Experts of a small language model.
Size: 12 layers, vocabulary 32768, 160M parameters.
Experts: 64 experts in each of 10 layers, 128 SwiGLU neurons an expert, a sigmoid router.
Training: a variant of SOAP for the experts, 1193M tokens.
Below are experts of layer 7 (counted from 0) of a mixture-of-experts language model. Rows are named router (the router's row for the expert) and show model dimensions 128-159. Each number is 128 + 32 x the weight over its row's rms, rounded and kept within 0 to 255. Numbers have three digits each.
After each expert's rows: "comes after" lists some tokens at least twice as common just before its tokens as in all text. This comes from a sample of Wikipedia text that the model never trained on. Tokens count by the router's weight.

# expert 60
router:109101145084077188136140155135117131214140171127086159079102152193144078133108110102158127135147
comes after: "\n", "-", "|", ":", ")\n", "\n\n"

# expert 11
router:151127139088115094178199141098107169150176055147162078117108137151121076143088187099132130127164
comes after: "20", "19", "-", "–", "|", ":"

# expert 56
router:102078079149094209112197202138131132110160137142111125057106114147166156131108166071137141066124
comes after: "\n", " |\n", ")", ")\n", "0", " at"

# expert 39
router:142062057118097084129090117157087145131154144145134187086118150126177133115095149092163091103098
comes after: " ", "–", " (", ".", "°", "10"

# expert 7
router:159128112119137097168130113061043137084185104103187170120146140129114102158052151085123127137145
comes after: " ", "20", "19", "–", "18", "."

# expert 47
router:123098095135067119052172160147121181175142176143111132117169132168159171158080104086157166074118
comes after: " at", " |", " in", " of", ":", " from"

# expert 55
router:097125071106109107123151183149102133105170131031118136150119081125153109113150168112152131101104
comes after: " |", ",", "-", ":", " and", ";"

# expert 50
router:113139208142057105158175116146118146128131118131137156079109162176165121164101121097203133141164
comes after: " |", "|", ";", ":", " in", " January"

# expert 58
router:122109108125186132118107187124095125147159112030088094118146193122129116098133119161179080145150
comes after: ",", " he", ".", " it", " He", " which"

# expert 36
router:130115078126099092160083118165114130159153101114168138072150159133118082107058133142161108095127
comes after: " ", ".", "–", " (", "19", "18"

# expert 6
router:130131169130108143113068116155110159183170158125133144098174124146124129137126133143184171144123
comes after: " a", " of", " and", " with", " for", " two"

# expert 8
router:149084113124196094172072208116121154034135110080134024144131146097109078134114148162191170161141
comes after: " was", " is", " as", " a", " were", " be"

# expert 5
router:119121099113153164153133168118115182039141118106141155163127150103154042069138138144119101070148
comes after: " |", ",", ":", ";", ".", " for"

# expert 12
router:137108034141096096077103128138090132125204139077120133077091101138118119130141185119144161165141
comes after: " the", " The", "The", "'s", " his", " United"

# expert 43
router:142085127127121077138160114141084147134187161136175181098168171143129073118129170098112130101176
comes after: " ", ".", "–", " (", "°", "10"

# expert 3
router:116074133177142096133202125152081122191130165133205134098126134157133106114159182087128128091150
comes after: " |", "|", ";", ":", " in", " de"

# expert 63
router:101124138060106104150153144160096144130146173077118161073075154164169022148146141143147086092107
comes after: " ", "==", ".\n\n", "\n\n", " in", "\n"

# expert 22
router:111114160112144148112143183120092150095138137096112139157146143116121145079111126105134126118147
comes after: " in", " on", " the", " of", " to", " In"

# expert 57
router:124105065142117183133191155153088157081149112152161124133143122162122143150139130123079178133084
comes after: " |\n", ")", "0", "1", "2", "\n"

# expert 10
router:181149083096134133131098159149093160132149121113135118143139138126118103183141146142175153184151
comes after: " of", " in", " and", " for", " with", " are"

# expert 44
router:054133087063112150059167173156098136113172156073100110131159135114157147078103117163182101089117
comes after: " in", " of", " from", " to", " at", " on"

# expert 0
router:088121129108113200107169129151109152136109155147166090068122131119148094152101121124163114118150
comes after: "\n", " |\n", ")\n", ".\n\n", ")", ".\n"

# expert 25
router:158114076053095142078133134131125136117161098136106166118157138132141152038107164153161138091150
comes after: " of", " in", " to", " at", " from", " for"

# expert 27
router:085080142112139129151093098162106135110139134079133128078106132171199162128109118149179125103192
comes after: " ", " in", " of", "|", " to", " for"

# expert 19
router:072084125118163197193129114114128163133105104101120119132114187113126079127078142152171138169133
comes after: " was", " to", " is", " were", " be", " he"

# expert 33
router:126096149085159154122132182204071171144184146127134161109041164148136121089137139045150094117149
comes after: "|", "\n", "-", " |\n", ")\n", "=="

# expert 16
router:085098132098146124113064116129086162088157096093146131118117102159112082109140156179179141154109
comes after: " the", " a", "'s", " his", " an", " The"

# expert 54
router:123112098122096186196159181088142160111185117106159152077130120180182150149036093117171150154137
comes after: "20", "-", "19", "\n\n", "\n", " by"

# expert 4
router:062084191105129156116068080106096116088154126092129098050078103199183149129106109162153179114149
comes after: " of", " in", " the", " with", " to", " for"

# expert 40
router:080126126123097155147123184164132131086112118039132137122134184191212100101156126140178070073159
comes after: " |", "|", ";", "1", ":", " /"

# expert 13
router:084101139130079150160168163083092107080129145103132145172127142168177109113121139162156122150061
comes after: ",", " and", " he", " He", " who", ")"

# expert 18
router:027142133077118121086153116122111118115172082112162112172098080148161041102128100124154138098138
comes after: " the", "'s", " The", " a", " his", "The"

# expert 53
router:128113134048104185203140198085132157128137106128107143119115160180182083149090118085178094194130
comes after: "\n", "-", " (", ":", ")\n", "\n\n"

# expert 17
router:159114105073094117126211164122091151115128088113137109124096205143123076128128127127119165087152
comes after: " |", " ", ";", "0", " |\n", "|"

# expert 2
router:157110179100123141126107137159120156078158056068114147194121213124170084124112143155135088134195
comes after: " |", " ", ";", "0", " |\n", "|"

# expert 51
router:073138090079093128068140127150116158137215187132148130116113129136135069153173153125133135147107
comes after: " the", " The", "'s", " a", "The", " National"

# expert 23
router:139095118114140098142163165173130170034189083110146174119125140134171125126141093053157105104194
comes after: " |", " ", "|", "–", ":", " \""